Weights of a small mixture-of-experts language model, trained from scratch on English Wikipedia: a variant of SOAP for the experts, 6139 steps.
Below are experts of layer 5 (counted from 0) of a mixture-of-experts language model. Rows are named router (the router's row for the expert), up (a neuron's input weights, with its number) and show model dimensions 40-79. Each number is 500 + 50 x the weight over its row's rms, rounded and kept within 0 to 999. Numbers have three digits each.
After each expert's rows: a language model's description of what the expert responds to. This comes from a sample of Wikipedia text that the model never trained on.

# expert 8
router:522437491505456555507373550457426475475523465482491464509440440412526545469513559488532452560547519429559575585603553493
up0:497535447445513502635478457521403497564527512581551439514559489534456538441512601488490532549498482496538499465613577472
up1:508421528555508523587559612581469522492504462525560521548631449468524523453470535466554525488562454543466555554492559568
up2:553470466544469573518491593527537529505418523477377488394447585413469620448485498531491557525461511475481506564509501524
up3:471561623449480506596472360513417439561518474524442539447617506525539510436448524495483447496367426510534553453524449552
up4:519436542542472521494463496516493498420623494508546470446490407529498537459544556461615514431523426445553447511569489482
up5:545480566388507491485495496587478517498520524421439475510544560502459498459547453480484466556500549490398519509518456603
up6:482474405407507546523531409452482446490565367425532422405488494523645448457453482489446571522404447450486443513546529608
up7:439502453494463517567458475504423527405478506626544538474434440480497490482549483526560543518380554517540483434503412481
up8:469476571417488523502509546572550572559583479526426488539550621502445443527523416424446572451529468548445508533494537512
up9:484580481451604442606558467519540521513487438500542548458547484505529476430496515566413548478531383490543562517529462562
up10:551518482572573524453399411537473436551532561509464500506548457476556505485578527586434443555571557518543507486538505513
up11:459520494406535454535444455460479487497505520533525563514567420547470504530521548507407470467545413435469562492516535556
up12:508462497458432540553531551433501506455610368534519476463525470466574432430577448457548582432442523436497544536407363527
up13:589488567559433524522528510522505513483506484506519549596480447442477467520500427450491544577502563487447435551561600451
up14:479460522512457518660443438501497508555507470563507487550522531437510505526510424533499534514509524506501403590536547459
up15:487495519451460450549521494571520472454508531505536495546480479437490481578529484551585486506481547562493613534457478465
up16:445524428442470551518506446558516473518485475430397529462578438462333496421508440489546513523515489575530468516552510464
up17:529479516487580540541461478458503486612474421429378397464554492483499539506574532506459626455548496492453429524520434512
up18:491525474472519600485494555524456440389538497447418479569433490512417476449558553466527539488503580504484488458508515495
up19:463465493468546439507549451425519486409566413317533504485447511517496502457566453462573506506543416453470441589537461528
up20:526432377463539514454440486523522433507450573557503490593577372569605468452466502506431457465457417528460537471517492505
up21:583455465525537512541467461564435543584523468489445577535466515465513459573430527536479548561480491431500478516438517575
up22:499500511527498508430439507522485569479488487393451514546469483428452546468408440551561531498548587508441561635520531507
up23:466437538503399537528461424479547528545459530512481515501606501524484506501575571544509609503513414439583461492569579506
up24:429504415494434422603476614501547505580578457573514426529535517509508528485466457398510555500515445564416422617469511490
up25:527580476475469382561475451499558563451541377617482486483499405518547552448484563520481424548474448508530504516502550480
up26:436461481529547525443531571531416469492519474551584471500486480409458481426527486503516387473464575471502565520455535553
up27:571441474403456521476495635530538543507530423548568507463570559458555476473540472511489507544488540511473513534576439516
up28:532592495535507412585493495476463464436415549421432488552482501490599507417477479480597451509458535533443537539562528490
up29:474496569463554560490481480500486520485527368522533481471536629516530498521500463485472540538510543408473543525465554485
up30:511534363500414485586491457465382483477498410508439514423472453586476478420532563491501543572483464502475469501465538476
up31:555495455542517490541592527546521527470512414470521445557456497414492530575566479457468435530578388526541517467565507553
up32:448432566490552467516444588602520568464562490460535432536564500451495457486439522512569370559531551596591525456566578487
up33:522519535601515530553596578553515523490485466492535531489525501445523603482558458454504581547421405430467562435531509400
up34:426514547572432600430497558555556603491519431551451467430521479497505524543561537568577501537460430412552430549465505547
up35:393519413521470436508530547509472518645489509486546522523497401503449525473501537557508596542427541496549494520482531536
up36:498512524470507373472477405470529469559590537479506579416443514561355512455492500539458437475466519541562515525651565476
up37:590512470578468521482514570504590545523469499496663506422457445411431441514557561515524461528529482544527510409465444472
up38:513532513513552614400492553474468520417551496481511562480411567514457431515513487541520570490505460512445521519537497597
up39:542478475488519469488503523550436597506434414563509529557431454503480528461499490513498376502506526450434575481579512557
up40:384562583522450542546473522477501529503504481485499518520671481416472557545518591442487476438443473479557449547531574577
up41:421537443526519581418396462463477550575535543523563474480524586519574478533520553440444560483492517483529541479449501491
up42:487452542493532572447471535543550492470466535431544526503493531503414510529477520521461541486431560445611519543500628527
up43:491408508420423492540586517517586598456571447491474580372391455559439506568473567466485494550566554449550446469456596500
up44:530550536513539559547446506603513503531543534472458517579459484422472401537476429553468531481422510427429488450565481564
up45:464545509530486567565456526474541472459574531536445509515546477521477503467508482504467532475483524499475477535515534546
up46:509438507504461614459560566509530504400479491488452539470551528475514328549388514526570527425379495496484592551560532501
up47:519496373485536450561569547540564568480552436472525453454462436558476572404473424605577440457456511560476510505443433506
up48:480455449474603508568519426559528535528495397403443410531448478545506591591501547524526493561487525476555498506512516519
Capital-letter first pieces of proper names and words split into fragments, after hyphens, quotes or line breaks, such as Rep, Sch, Gu, Z.

# expert 14
router:563485514488444478464444535511519535598478410562466432539472578499521560533536516557586523587505518456499510470507514478
up0:456530478531487445467390463431475595576496465452548484579410531481445479420548474540514447511464479465475484608484447517
up1:461622581432551400559463447529570508592570494532419601495461490498563453612489455501473459516524398630485425460601522540
up2:491529548568474533420451445533499478525487559520556465397470524460490501470535464434452462524569470462451486465557610420
up3:521491602463527446524496500435501479428597492472509467514454513453496583449541532442553502435423447503556428574475464533
up4:525509488484451546403455517524453478485392569504432453418534477572468498518481494370461503664471459504467466464527512620
up5:491608421548534442467511400444490525576514526527463546502538515580449480461533522497466394497534525472531417515581527505
up6:470486577547494514494481480450516548441529440495454490456371642532573594534618477470524533484508528511456439618529533521
up7:471493519461407546493581496541577523472598551533491439552567416550473410557516505493472545631516474565537480529549462528
up8:442496524439489535488520502463519458465536536535641425500494464554486456492498462460466514455491554475448459483544587507
up9:443539421543500515525455496487502537539518545550410550441471499468471523455577511446478533540419579566566455508484525470
up10:426549551464418585451416563442435527489601530464477502566462487540499507525466439507462525514572441517447464541472411566
up11:441443594459532456408471489584600431525565457546489387458524454469643489525502490498586505517552436511439515537513463474
up12:479464431452470511495486469509486504552442536495519540468471471583513524418582483544472501594538481538541492445601447528
up13:486480448516404490519460517515575477570481657441482448461479515495522405432519426519458436503477479451482572528579523608
up14:515491444483551501361485539448447532466500422534503495543539471531451531506566503561484452482518541475552494507427547521
up15:455576493504492436493494547396413508560425480586558457465502491506461402557518530489527518467464493447446400503476494424
up16:472457504490549516493579410459536528491447452499440521526514511575464558583474461456477466472491431561507394533440548467
up17:448498429510406506650499423481501476594475475460549478490524493435535573557536450527482478546439520427561530578548535492
up18:487514545500489527456441473551506457568515464482518460466515392523400515388576415536532392516488490513520501510551522504
up19:511488506509574515497546535480475524532509517474559461505583462424493494485437497526516456529534525553409541558549470499
up20:577414480472541520520495517468513553445482445520512494464468548513626482489550537537447476461516467549519490516558403508
up21:468495593486485467448510464572570559512520430490480472420477496459548460521503463353578427550478489501499469547500541557
up22:597550477417486439426433479538590498505473499554467533491551553545442555464523508448491488492463453532492537571641519492
up23:532546458548461530414474452434506488540548587509573472458522549497485588468403549434522526449442474360548481448493523505
up24:411497577511486477517518592534405459452570494549379473410494503518510463541471457395431458573467483529498495510521544436
up25:491516416408576528515463480545553480463551526519416565429488511583452559546537506532517458563463529428430595526519483495
up26:564474527541471517549394527492415510455606440566465604559507436539520568532530475426490454579461523526478463529524440549
up27:509534522541545417557475483470562476412539524510524529495466493484585517542448541488542486488527485421493413556473385441
up28:524415469468495489354480515497377461511511530524533572524541506476492544443445480497572480510497473497544405542460512416
up29:420481555464430482438519550641543423466502554439459523502461592489438494456475515511525553457603523487382493570587512432
up30:494561537484527476544452439430465426547546527582501504513493536562545482503461515453460477623562476459506574610483502518
up31:480549420547519369555450421512394484476529502451499506488470549437511465380457550433586444422541543559498466525503499555
up32:426510479504449536568507587527515485514556479452432508521546530442508519441507477495523457485493427594558488444431532472
up33:523503480447552486519561581474558538456541507514502373483492498521560466476432509521427608446515411552550533479430498513
up34:477496437450515441467531537593487448531469491544497369510394464516493512549424456535468530585496440475591466501582562477
up35:450438510566531513515492546505475607520479530525457435554527576536493555500673413597514521546443482492505524521458464576
up36:457450392477524450435450442505499428512461490491464523439524587566413435450479523517518560562470465452498514491471447568
up37:468509516555534458552516526540537480614491466469446513437576554543456565547529531511580473446473552493525443453536541536
up38:471401501427480519474511478503510477460488466571528458520499581505499531480439509438554497632456480473449513576495493501
up39:527480501477522545487537409491445602494524551530500455487468445463523473549514616584533527512419435574458545450424477571
up40:514456532427540550574479449481579500446440510517453580583486370491522499536525458554525473464473470684436474513513443570
up41:478509455413491505436418478585486460583558558503473562469530451546487571487519424475533489406512468444488490588450499472
up42:552546563541540420588445499523527512442478459488420524487601549381488498566498490456484479461506539497422426513538506488
up43:487525645429431523475530538460538559601464577472387511448397498449513439481546516544673528541482451520524541533560475485
up44:463532472484412441536453559502420487489530547496489570555500498530593480476477432509450478474465543463548533541511629408
up45:503529417400572413514536499537505534537487541539469421459465512476546480535445577475515516564431468486499575514506532541
up46:500438470534425524523494567493495535440507502535529462521499496435483492553600477481574550500435540414498502603583526477
up47:532431561539483500508454500569506487451492620508528546491545527476502454546486494546448530491507493462583387495392456516
up48:521512469505470455437572581574578519456492518515477391463521509484602481521575515557466509475587459507449493596497477506
Raw UTF-8 byte pieces of Japanese, Chinese, Greek and Cyrillic text, plus en dashes in score tables, minus signs and coordinate primes.

# expert 32
router:459450572372373424491524457512562414517511623457509498532504483423477567543503460475409475553545625404497441499569430493
up0:529417467444537470586414581518458490540537529522427511581468426483485451515507438548477466474466479572554529526466505553
up1:374449451542482444516517495522606589506536493503458485457480529416512576473543442564395550501493484503506470518544450488
up2:519499538635420524486415502538543535475492557517496509478582480563462454507516537478458496475454591420485448533496503442
up3:424584488534432428474495489553484566553461457451473464474471507512565591493562549438543486566521560510475497479486562458
up4:487516429566420537479486492504503538561563503543564523436512450461491595572547521451471466574467453415446469445548476503
up5:443563606478546543527595583498466539557533557393467535523530479444456524530469483502450495595508414547499515546480481492
up6:435518448531500538517448422529461420472405454582524390532508589580510479527617503539516440500567421394516517535539512466
up7:447504614561412531510482560564566603452558538499560424511605545532553614524509474431491496462492396568417417521558416545
up8:417584547522448586513474407451484495474483515523436422469456504479614457562419477521554431451547495485494483524467498455
up9:447471487457477421458515384545437498507419603505489483493558500522556576442588497523421479581532524565590490513494439465
up10:467513497432515495510488502540520475543427514541480553549468540583490451515601436497556446502437512527510482581466511407
up11:483452450470521570483559567554521536507498604476526405454527442581620576458481430538516445469533450453391486513519512484
up12:366490537457482603506519536540504478506530489487499480430547532477508460546605450584448591586482412397468513426428492517
up13:409490568454427510459497538544395482496510537464474389531542487547433398462487496527490523467566448451460458428471389451
up14:451454591515500425505509523525521511488541617463537440439420544403449429475584488579488505530469549475485460576570475513
up15:465495549511515583529496466478447540476531555423561451534478451494470474527475486572540535539502575460519486459405559497
up16:490513472410520476461416428548522535409499564472527469500491472412454575557538463437442472502440580439486539506486470529
up17:491547487483457450537573575509557462525402473517424509438504609594529385508443453573442483450522504513452432528446593581
up18:406488503498467572504481550447524407441462503529474468500536441564504479537524486525514562530459555471507421515496440618
up19:550544363414433598396501490456514431437523571522452492367474518508449499514583450508471494410573519486522522473468474520
up20:448438561558517504508493488566472513523388529452533503466433532444434480498449488501466538554500497482452453504557495558
up21:493521564508512572498444519482592465464519569540487451454514565549455436531501426380509430569451490435409515433558423555
up22:443504598448575474471431539450609521590482503525573551510475505473412507561518520536522486529516400427477441537553453546
up23:477614442522544499516548575548436516593521491409553427579494493514568426499434467542569488417557414477412497564451448440
up24:521461418461447502478491441422510568519550484526387465446472606561534613440473510457458529428492459483535521430446534522
up25:498459464523485471525407505556433485502501480571538515545439442494500570584460431453473463576488551501472403493481576474
up26:486514512572557524478504497519444545558587528537415524461485560522511449611546496492489417492547482451406486444531503418
up27:534516534479518561485535449538487414564560494450474452475503561551479468481476479413535476598500505449485382502538479538
up28:412462492533411487563467479462552540531452480502478512571553550558496499441590541493536442508452399400518500501524466429
up29:464541495544455400444393416470586469515529467432532535511549394506496482446494450486533497510609543528539426566530516502
up30:383463426465493535429448421479469514487527551520512482443549519516413435475524561449493502480466537492562580461575383541
up31:527550455493508526555477496520472572541549544477461496472506625543471454414438494426446500498516454499506528539480573465
up32:400500480514417536428452546572578500510513542517462573477457465403464547529535407403454534559578517516419510579635391485
up33:465549508522493563543505595598490440418562540476539420515575530522502475476515478495488426467565516474513491407477515501
up34:489545484523460550512582462549482499542527551607522457487493560504429604450512573509528524516512496534469555496586500564
up35:410396518518478418406452484566474517544453501394528484489569505496545407476444458556558525565551541495492563539552515508
up36:566436527467444529621560561543514563441525497439544504548438451441523482461424542420544505541522496487555476579559528511
up37:462490548464455536502527439469457549439572524531470545507525514492478568514478530485463423547458455542499481561524499498
up38:552471486588517449467526547553469465480529642378531528445513493479518524514542504580536515485492498404494570515469539513
up39:498401571510413475496588448533497444459464502474499514488468507438508493515560430438456513463515527418519452538485524489
up40:406532543493468511431555517528385640395463465515471534492503586509434547476513469569501429496510518563472471455492509551
up41:500502537439541475373617507468537482457460540518532489451548508516418466529481420432479543457446571515529413533608520488
up42:454464526532464512437513581542520501677560419499526506492536542514515389527553497516490522603430516464602557566518534513
up43:453518525446412432475482571543520462571548512558391559412580459553525520505495482551463522529503466599397446527564496520
up44:435500456388412527502523436544542457523563479523509536460494478498468424510511476494528494429490520464589542509660478546
up45:514480550456489504361442543461455522577559502518456372458415498589488452532447506425474551596516500483492465537447491553
up46:472547478484459512556408552509525420510448582428541561544492529515405543521547390549517611532506489483521475461534562471
up47:503484547552428581535545523511527467521508552549564585576417469527560550556394455516508570460504528544496517499437432436
up48:388525444422445562422476529563488405507537448518544488484495446555399527488425483408423468479496517522498546600584499437
Unit words and pieces like cm, lb, miles, War in World War, Royal, plus mid-word fragments in species and technical names.

# expert 26
router:378555521504473593471423460568443568486451435447562481430495525473486516552532541600448499468552425524511535602542483515
up4:524541595503484462539488498496501463442525539549443470447455483527479447567446482478663606427559496604459438600525502487
up5:535557393474539481565475455595503480528419598564511525415535529561511527451557550535500479572488393518449549470560399591
up6:509523558575495499569486545569553568555481506514550517506521565515481540478516435446570515526461557552499440454553487436
up7:478433522410459466555436476490541449431505478484508465528475396588477413550480487636506582546440483430605549415496522486
up8:485489521438450468466502512527560565518576536510413496554484455479436466563450472518471485467471526523568474476404400552
up9:425501494499428509599463598491484441496584530463528501474439458497443563469467527540383523521491512409483533443515505548
up10:557545549535519513514381491570438488486511589602529507469423487530556410408495534483471461447511492445547483431432550433
up11:534605455554495621445591539453529583445441508450486518566521565526488570516446566508565539482501575505549515537529464545
up12:449570480631452530513563495524573464407497440467499632523468533458517595399466488479476511506601468562499588489413493553
up13:516482595510492353493527533536454539518473445552467580497446541459522511514488539528482478480470480555503587578430503467
up14:481500455529472554486503466575432484549463610523533583502512495432521500484560429607572502443419506466582545565557507567
up15:549515456547433504572491423500523496479460569462507527615469558504458460488515508559557512432467385437579531511592480479
up16:513592466535546534541511436561418482459594458564497489446583469541563556432516409433526521538462552499523464545490528572
up17:523511550482555484495586543448531475540441526588524465476505497530411531515383505530441434527407496522524572440471560401
up18:437491529568459501466402532558478491587462488478545483518438503453618413471476488434621512508490423547513505410440450535
up19:444470532476447410544553524532484492487532549470603506464517620499437497527494505475426455557490432489496383459520538586
up20:477498476468422415450448576472465464538484502528505557619493483559452555594428523520491365499430484515545486486464507512
up21:449500557526389512469438542542496487560426429399518476537483498577533456453544438443555496570543562511478461553573536510
up22:523539458483509534554495476536510544366452602516502511543506421510435486484536450401470462467557448499414500419495611501
up23:510515509510484506476594535565468506495534504543541444494573588523583489358456399652449517435494528570601495477527454490
up24:432487521494602465440619532522500489436528505386526523589433535542452528467503474462532438475535492456442501509535512476
up25:447505490517498530473413475503475482479545471583477475500480434468495466559469466513524570489454422506501588504542504585
up26:506557459520472424519553521466506566545548467481541430494448451508457428453411488584537556486487480475483552490534498484
up27:554385556525439499435476408514444445527432484531447458571493510462452534483404513499444553354495523358499460478528484521
up28:515500580518472466447466453543455426464460551486518508426468519440493488486599455507447558533569449470465415548469457437
up29:466468532557427452541567512481571510485434487564435433561513459547441451451589524481462574545492594513497485454486582594
up30:486384522454481479486491585463436469430474501537497483511557415504533556534458582444474554493510565427481410509482538570
up31:557472559526465478515409517483497496551527452524438480501538576556449466471483459395465403518604394517447503585495551605
up32:423469534498503440400510542498608471488557510542447447578491465542473532488550600470497418498509534573496467533445504583
up33:514490531541564496640531437487475423476512445410497516579478439525583454396460479465548390420471562555434499528458477578
up34:513473494508498519436494486392399527425605543499428574547495488534506465434524482422525497509486527433522547503457564443
up35:435465418527612429559472445445457604500505555524473455545504488523440476461488514529555590534528475507520546484480371504
up36:469656466441616531542457452490489496485530519535532513468500606522500493453490486539544449537435427580525428447428554532
up37:514491595480419592571483394529555397541540570469459504577514517536485499448506456374496508471421439522493496454491472508
up38:438501554494476471535433487504398550524504526450515519499511479506548421452428489566514487531521529562477556484428522534
up39:506505486448517569499496410485507515645479461514409590558500599511475493506588495584498483526572444522510382529486501417
up40:456519532540495550574445526531527435499361446450508498424475423523512485504538552496455584514478537518496559483535570574
up41:399551520558512527557433473594461512477481487618443451542548559542400489547433406497516526498464432548490487535498477509
up42:499556475538458507549536503483474506538495527543510491486459537546570568521537565510525543563452479617506606547601518629
up43:567555506540437536478448569494557413518519600512461481444428542532520552524507550516507576492471525518481588410481484449
up44:526465523529520461504620522568467502511433484612500426420572476580550402434476499539486460495539427525506448474509495493
up45:495554515502567591528509452521503509428477593473568435562543542421625516431555530465507435539498462590551436506562437513
up46:473596616527521511483519519543518536533558536476540498535458407491557539542432538513491417563492442389529463588468483548
up47:525461400529462510531454475507469431516504506513532494511432528496497494553476541493469466640538516505491519497496545524
up48:403415549550458543533515479490410487530507403491598449598532558534441512478540426476570545462538475440485494467454512468
up49:478555426490365565482492443487473489532532485553571540534500459594474539587477597462502538471464503525593557598517499507
up50:500442463503499457415586569471500467404487550475435534520456557441432475429477532534500394509520462583446512555409494520
up51:481551577539560424603573475547542515471443531438486446524451489556596514448552536435469502545436443559482528550454494543
up52:452452555518494505544539493457523573476458471518487436478547492447502571513472546475487504538455565391498502523499473575
Double line breaks and equals signs that open or extend wiki section headings like ==Early life== and ==See also==.

# expert 34
router:460509490541616389518447519477495483522589514436496466526529605506478474526489495603498522506477538558504391458472479523
up0:453585527470441500474569474520522536537461495416496592486543511523481526560575539517535525466550544529438457471397568467
up1:431598451410448540588450431562486545552508472487494424570494451449517582458613517450536443503529492448578465509459463451
up2:565520532470459501498521526562454422475427471530536528452587344516525516512524437507525466425542463521480478535477426513
up3:524402511517599634418502493438420497458513510461589484505524550426502453542474354544441463448429513463466431517514515587
up4:414439438595390523476527550539470531496469397483494487467532323487476482544516559513526553547448504462476468490462498479
up5:517581497474528483553455515504509435541521520500395508433378471515501583468513546410453552543510571453548413438400534532
up6:486463508526555494487465467477509452417532535489429447450396469545520472499562517454497522443435542491589499466586490479
up7:516446421515498453528527442558481482501501486481461473540434536500531517449515473574434474399526555512463482522451530541
up8:419595520625541421447470484560428526489598450518596451542555457507484476459508469521545496458527493484527590482513540426
up9:487579498483492429421408515515557476572507536513502560534531622525480506493509447489538484490484461526534613516511463478
up10:421562378517425463478419477579536500631432490516462452551494486544462467501488533489495567455633483496490417540551502514
up11:501537500454439448450508571508470474543537472350499448475381456539477518428497518524556528592569449512513515552631552497
up12:484409417472422534452483474521400391510566370558506491420464555491433485535439502524543513460483495499535505497502457488
up13:420494516449520511474489558497466524605557432490477501459575474525520486588581453472520392380605556515513487486455411585
up14:533542430462532488393470454466502486494519492541493511463525480485487455507508442518513443483447440453564536549458541498
up15:502501438486440439555305484464490444497491515560445525477560574443524462472578502547498523536507488525542488452497469512
up16:397463498486500449479414417467556576406489541520417575488568617569508496596481486536523442424461520619494450504530517564
up17:429489561525433403551479517537535456494536445489500517510530582488537497460494522612499463438558447577548496512490491452
up18:543496527593543483434449459444471521531500491490550539469461370450528451468550436542512498519536585508512563451484468433
up19:535459470542499506412517473635502498536456548518417496512492413491519508538538492450503576541548428494444501479505560475
up20:481542528526577554450599416479531416514522489468433478581496517530488556460541407505469433509470462508505455530473491528
up21:498555531494490501367525469552559423518541457505430506513501579509419498523602542516491524556608538490421460386497544563
up22:485531600528445508580452428559460480536435544378572525469451442542518466478411432520409542464577569520458475550468527512
up23:486406588581508553496430563497475513493501458463544395507508429415545491566543529557459538551481487511437451503547513491
up24:459505433478411558451500550470547563523486466542492489489493516398432555483587478476557451479600431496495462443510548383
up25:516512565591539475446399541467470526397612569547520457490425554550462516543543437452505470580433432549420597556528503483
up26:460576484549540483402565493559534492598417546492474447498435571440622490562609556524459516551463485540439480505511492433
up27:428476480466569441456474410483528463590565500462491482454561488485466449528449519426458502489504464504430508567570487498
up28:559551436490484530406419464504515565558546523402458577452420553577461471466484532530427526467433438431447505449472464496
up29:521539452489530531388510512426526575550616452509503563558475533543516502533483490502563565410535606564462464468448534484
up30:465457485462526492476544545473432529557566511516427534488528519504521571480595462495429476583607427518458511554498478457
up31:473462583536565523403482472570550616605547490583524433492499533525524443569431454465566468451543516440522469475451404434
up32:538536499473505466450470458541448508515445516512473549499470529550501472543489549465493513445464517478518509474428539464
up33:456385499510485546487481511474417493525519522447575419518477522510550527543491459425562468466427556546490406454370399543
up34:416509418481595429486541459466596515421469522467398541366441491635521455488500531481599504534590585562529509465531510460
up35:510551522430539464474455504607488528415538500562550518549411578438529480529573569480501524471458448530521486400485564510
up36:505374422569481475460536592526473545517568496415389471451475538444438402541472498554493509563483543480532401530533455511
up37:481527515440510485485570572560491518496575478516573492383580496456477504406443465539509397518469502510464512442532496572
up38:450496411494503556525432490454539537542463515503456551536425562423544521496557490449492486530342514465540426602498511574
up39:523524545404477533471469576485516599525496513532553550492515509467533456550522453485499500439489578567473570551457486546
up40:508405495550507515414484462565539540481532433409492508446459551492472511414514425499560455583564432496494557460605470489
up41:573445524522529515486360554473559485439368521494408482490457570549508541452488484454444549477517395519503483471496538547
up42:529480501572565475539522586558479520560484547527452433502462577534590550495471482486513522541493499526510536445463584507
up43:524499516499493526473514507614449468412567473547462574530456546506505462480449444493384514432455478586523410514473386482
up44:545509424470595485530508548564505383531507483447416437450554588384520534552571525493541521499491411531490423538456486569
up45:453608431516483471434534552482442402497512476476394631546508446571594546512451432475540481502497501535549425443466491625
up46:471503565577587542553499526448470577448433587485416496449462518438537437548466545526483449425496475597519393473442489484
up47:514413537514443456519451475542583485489476537427513506499517630430554549462553454524542532452454456511462454469514570533
up48:483628482526544507453494508498516436435586458409487564479481441547563497606466495506554527538526517439494462524520488528
Adverbs and verbs like well, very, even, too, came, went, returned, plus word-start fragments such as re-, -pa-, -ly- inside longer words.

# expert 44
router:458536401485513449491554472491557516576577618493523556511501459535531413471460433549438509461609515595517467525530484553
up7:488528477606551520600485473481562502541556531553518519517546507579560433512541460471567483539460520440536412428614470556
up8:529458524544540540490476537523485527510592641438426464506510473538592444540459503462513471535546465449607509496496531420
up9:554464492461508592508603538523472512522510472486574616519491519522502543572495469456592496519555502535540471562512537507
up10:488510513582450533500519507478405461537587516422544457455435516577572454502528480506508443518459367610521459498517516496
up11:508547472378457429591551444473441541459518469421554451516520475460486414602494468426465469420491566479538562497492470559
up12:594493528458502451500547463491554515499475527483473523517517469490620475482599554508467515417497462498489522409456535471
up13:440494609494516498477494516475498514654540561469457510410492615444466555483548481436440546509542514424571574550494503508
up14:427506566539574492503436538465499486564466449530452415578493438455435460571573447536484497424497464580532457489554558477
up15:557441506458506482455531549511528505496564505474501492468555447586463431556507543537536589668525592534540558521481456575
up16:488547464527457437460462534542447477473453595486509510493489509484499525488479579445463573513493413453475450496522476550
up17:443497494523451576560510490482654436507545516498504532541475458529483505522567397457478478572580532465449463555454524523
up18:553502433508523553587477412518504534561461548493550419465481520512495450558565583540476451531567490487507515439555449472
up19:445553548453466520499404410471535538569484585557524466476417482551545460495474465540552458509503524414432456459454518536
up20:505537432495465579604450580515460474556492466499434609556448612415489536468554549441483469497532459532497489479525586509
up21:483459462466438532337493450510500510405493514429585489503452458488548486432509556545512497528560594543491443492476488534
up22:481578535502419539510548510548532522472536402560508514481499633547559546470554379545558464586461526580485433458438507544
up23:555529580502475477443556520481420513471591511567539474483394479503484495555475477511478509470567419553533476425604455421
up24:550495484530457525488505432525553458496468547446494489590528564565537534474484435450447557532514516472497461497559437460
up25:471476560423542496527497459526550449418451435474494485466490513579489486515492497420467501424427589535484402480567527520
up26:577582497560455474472491478515475451456600500589488514492508530508466460526480454567492501495489505570499486472532520448
up27:550515523467530509602546404460456492561455555470485629563408539547552506588409505593450636590540479509583520576501575515
up28:531524428419593559509491585527487565440477549542521485547601490525471542571563530527471433549592445554516472546453455445
up29:536478447548426434492573529521544532494472535536513434494555438531506497534570463523605550512530517564504400585495426603
up30:462523480504478543389543509551475445496489520494390433371481549553491549492577535543522519456446530550440535513536405567
up31:488533508473448492559572656519400469480546451509476374572499516562489393486521438452483475524511497543467449462502581602
up32:536596420489497483396522402501459511486569548549519503542538422457411529478475468491501491442502502484623480512520479452
up33:508569505423454484476421514555502450463598524535498556514487417471512461501511530470498492566533437506564520463459651583
up34:518597458514522516394497466491550445394500490458495472543455515536548428535478443527490503547438473466532494452432389499
up35:511497577496460550427437463499540489535468471422594497455507559503504511499526455537510588488517501553484526455405498500
up36:519583486476417504562537532574576492441629521567435514510490579493562521628444489513529474478562566458588452575489482469
up37:532521487464464439429440557498713494530479505452530519478433518468426537598594481601538418550505540459495522506385511512
up38:601510517537440446393420429508500510543437565457569521501488487426467467455484490468537452424568483607461509429514462541
up39:498502530576539537558475502475517505477523445492417537520588459526513479495500564604561496506526530558454442488598545579
up40:501489537400495619485461535594509524495508545416436592398544438501631458507524613533497490504569557538490437534497487394
up41:454531539580566535530456517520500512503468424511438450518442537526546517443458416505402474504556468499529537419521514420
up42:433485502490466457405507512452446498559548469470448495546459577589593515434514413505525428544436554546449536524438608510
up43:517485519528497545635501530518494501539469480480520481452432414563631474574477527479479553473467555525536585554518466563
up44:371598552519509525568385497485535535535501460502464491503546510495487438449534507552520504401399527436534460543475530469
up45:452430461526465454454487478561532486541489530425593451419556557571522556465449546583523464517472451620527368482567573516
up46:475524526468558488465517491531584486510559622512452461509451430422522545506549503481505490491425490421495476542456462573
up47:419497437646468452523470565575504565450495484590452400464584528581504575448505445458538475438419487459555506557561444428
up48:530488515452553476443522603505408606523439492479494514512421467518482416461476577516385562492568464479524484459365524554
up49:414441468475496509444374496454542534561502526479549427529482479625530498473455510500524528505464598538466448431553590596
up50:480546400471463501549490469582471511446520535460472390460481482517448431475479486470474565541456545487433474530506563550
up51:459596446489515464642430498529456428589500470514480472506572573448547516603507500478529528458435458561525411523461401518
up52:544514468462499482471515546473585534582555523550419536475513414504439393503473533545540585501515507491600435486559462493
up53:548511413463550481479437553459609439461494505551558482526565494515478440481452544473534543489529477481561486503459500506
up54:516451510417475544479389503619527623560477538497554446438473561544520494653522507430528468576485468540518571501544540485
up55:455456424502557533491506563506581466493504594526499561488478500525485431493495501525485509490518574515535464516523444534
Word-final suffixes forming adjectives and participles, such as ed, ing, ated, able, ical, and whole adjectives like political, significant.